config = dict(
    num_hidden_layers=9,
    hidden_size=128,
    n_experts=128,
    experts_per_token=3,
    d_expert=64,
    d_shared_expert=0,
    hidden_act='swiglu',
    moe_layers=[1, 2, 3, 4, 5, 6, 7, 8],
    router_score='softmax',
    normalize_top_k=True,
    routed_scale=1.5,
    balance_loss=0.00243,
    balance_bias=False,
    router_z_loss=0.001,
    n_groups=4,
    groups_per_token=1,
    init_std_router=0.0343,
    lr_router=0.000998,
    num_attention_heads=4,
    num_key_value_heads=1,
    head_dim=32,
    vocab_size=8192,
    norm='rmsnorm',
    norm_place='pre',
    norm_eps=1e-05,
    positions='rope',
    rope_theta=10000.0,
    rope_fraction=1.0,
    qk_norm=False,
    attn_scale=0.177,
    tie_word_embeddings=False,
    parallel_block=False,
    init='uniform',
    init_std_qkv=0.041,
    init_std_o=0.041,
    init_std_up=0.041,
    init_std_down=0.0,
    optimizer='adamw',
    learning_rate=0.0032,
    lr_mult_qkv=0.4,
    beta1=0.9,
    beta2=0.95,
    lr_head=0.00847,
    max_grad_norm=0.5,
    warmup_steps=213,
    schedule='cos',
    final_lr_fraction=0.0,
    batch_tokens=65536,
    max_seq_len=256,
    doc_mask=False,
    train_tokens=365900000,
    max_steps=5584,
    dataset='wikipedia_en',
)
Below are experts of layer 5 (counted from 0) of a mixture-of-experts language model. Rows are named router (the router's row for the expert), down (a neuron's output weights, with its number) and show model dimensions 0-31. Each number is 500 + 50 x the weight over its row's rms, rounded and kept within 0 to 999. Numbers have three digits each.
Before each expert's rows: a language model's description of what the expert responds to. This comes from a sample of Wikipedia text that the model never trained on.

# expert 39
It responds to: Sports career and competition nouns after the or a, such as draft, debut, final, Cup, Championship, title, round, season.
router:474529527502569524487452539578484506438523435569441473415503428421495679513492551527444486468451
down0:501599461536398564601573514520488467567450471464510452531400491514498506539424440446509413510471
down1:473382515510417512538496529473493535498501487506491582539493518530581436476459562492476519430458
down2:509479511586572503484531385576560493400465522430445537531473566547497546445557439523478536470437
down3:553475531442454466452528494502459510522631509532510519460458479499565667457502495484583528466468
down4:528506525484482458491440443560471438520509512532410530465470558482553510607654522479431510543519
down5:502380590545540582601431549465496515412499417459443537529418513418484529503575570485485586621510
down6:456564497504521414488521478528593491416547525554477465503481542478399468592556536500503528487462
down7:472559511402468499524536563461492482461493482432509533396500464569441484564510449458521508562472
down8:537573473478484546549418423423474503473560432508504389500503503400469542508494475490465500546491
down9:615560497552489503614535457475558503475507609501505522515568535544387487546539527405576523523563
down10:651450462483429551496517508482525493651500514497486454481479506525516465470476578469553481501508
down11:533558545453582551454469551496412454464482488580632544494498430502562472505534481585535486507480
down12:472483485443460414640457427506457550497513486529576576438581566478553496428461507473477569531431
down13:513483512515450476468569429537520574462501469575467493561527467338457462510451535566482477455463
down14:527471524404480452498567471509494559537559584500485391542500462435559451515495434444440477513527
down15:497436444541477415497513544575332524542533547453408495583669487419538530487497450503498443521447
down16:611482420538413509548575530484529442507436526528497484370513520499513417452490455492577527593455
down17:499491464509498519460522528531551400496415542560503562437464523485448436537470418521386510488572
down18:447491545545475564487659516496519534481563550431543582487516464602506581442505566498601553553507
down19:447586517484542579479525458517514470517426534492456478575474558506460529483494395426549436505505
down20:496576566560429514515517517497530464467496511411485480423429589554462504504483531559513394546510

# expert 6
It responds to: Capitalized nouns inside titles, organization and award names, such as Love Interest, Eurovision Song Contest, World, Ministry, Drama.
router:474514528466551487474413561556517493437506499522508493464470450444476687557506539509503488477467
down0:483534479542470459478496597520487558428472496615436461528494466526523488460506524515515553510482
down1:509439385456439436491440487559527470450451584520490492461533569498499586380546495568606521486526
down2:530576520470523513543527542525487470525555541530466508554483499500506557430562476375562528645530
down3:504464428508365418472526516459446515564470525522510536505457583520415446487450526509350564440426
down4:446523496453486567523471538520512439444583478484415534520456493478431507465561478529431529468490
down5:484535468586403433432548470436498471409512587553597468541557499479447499472512513569552586512494
down6:478492606488514497444504505527518576484475546491544468514463473555442360518456462487518525599538
down7:534554473561460510485496502573465416550528456503425545558481566443583634449485503548527485460503
down8:451444537490521566459561488538516516514435509496500466529564438540494562506664509498512420438563
down9:423475446540442466545483453505573511526474535506528547628489603564450487441596594412509567552552
down10:529504524456470467404545473490485488428464544443401522531486540519481421592483550491391487434537
down11:530551539551440606522408493436540397435532482432424477497539480583468499499539508403473534478505
down12:488522469427414489506508533449401497478500573479518601508475579570509494558504465496491523474489
down13:538408544461429448484442485495513500538478487489420482418520633473431419497387564507515527505505
down14:512368452527387516458493506486501487585488492518512591523526468422393446488468473478343455473415
down15:487505597557536561626554533583499541526513499447424499547422503496541550539477451488513507468461
down16:448567488418457578533488499516555606456424470505568542433493421615512589530482539589561406373469
down17:485508556570545500513461533511554523537479538451541468412514408485522461485564571563586513567492
down18:501539490367551536481540537456459550534508441491506524452571528476421465521494501509460459517417
down19:544466471548473469492450503398543448541416500524538526508509462423546442524453514544459610408448
down20:452541531523544485540461538520497453484458527437443482529432555546535376522478486536596541502489

# expert 55
It responds to: Words in award, election and competition tables, such as Awards, votes, Party, Gold medal, victory, and fragments of listed names.
router:424561547468540524480421588559516448451521468550435474422515487498471645481499545553438497472492
down0:459453532531552589495493459434512459570511514454479515491448459484580470499440531507566405558538
down1:512451486442545464433482504534596547483542476488510544489465566491449428545491611506537540466494
down2:511542547528552511626579524499481502605478564481492580503505452430562581512488573477422445492415
down3:495443550475447524527387456448514554553564528446559487566458425508485443424572520483559576494524
down4:557439574388502433483445458637559511573525513526433447573480485541452503501494412538546569390514
down5:515505528539509528547538513558532431525473496507451567549494542454441543518490432544464492474556
down6:505519534472512433404461484500506517551562478494503518483528557502484531511532564465500390502467
down7:496565528523536483446468515472551521412527524516454508435571527505456558499520458396428542504573
down8:563487499467556542504514471514517533498460558472446460537609613503504629518552465436573513542542
down9:604491513412476418560486560513555545563561476517606459465494572521561601529563558503448564557541
down10:448525527424466462486473499572456472485443471476470535627436349546500546512439402613454482530466
down11:433542549462487443546414597437494468666425548546463485485548474498374509525412436552487503498590
down12:568507528549524492530535438447491533497508566418484548502532553491560565584529530584450432455446
down13:491535505511459492462578551549571461482567451530450448474467481464479477466420594532560560555433
down14:457553478439480449492524469567468457486443551519476450515510489468512487455430468467478521558562
down15:501494399486469560461549453514469501522500553398541431536489444591523539429417529504484402508565
down16:423538486510491481512590606541466562488575528403609473411537454538473490521464516542559503480422
down17:403551497464483480522499511427530521603511577518442470559514436444472495505364526584471524420559
down18:386559582452435537505527609497493515524491484545504488570477489439511384511544517628590580430490
down19:503551525409514472500520515527510527524425473517553485493519416439473489467455430484567523529549
down20:530542523479470494482494505523598505431565515555485546554469477440541526559599557556420482400532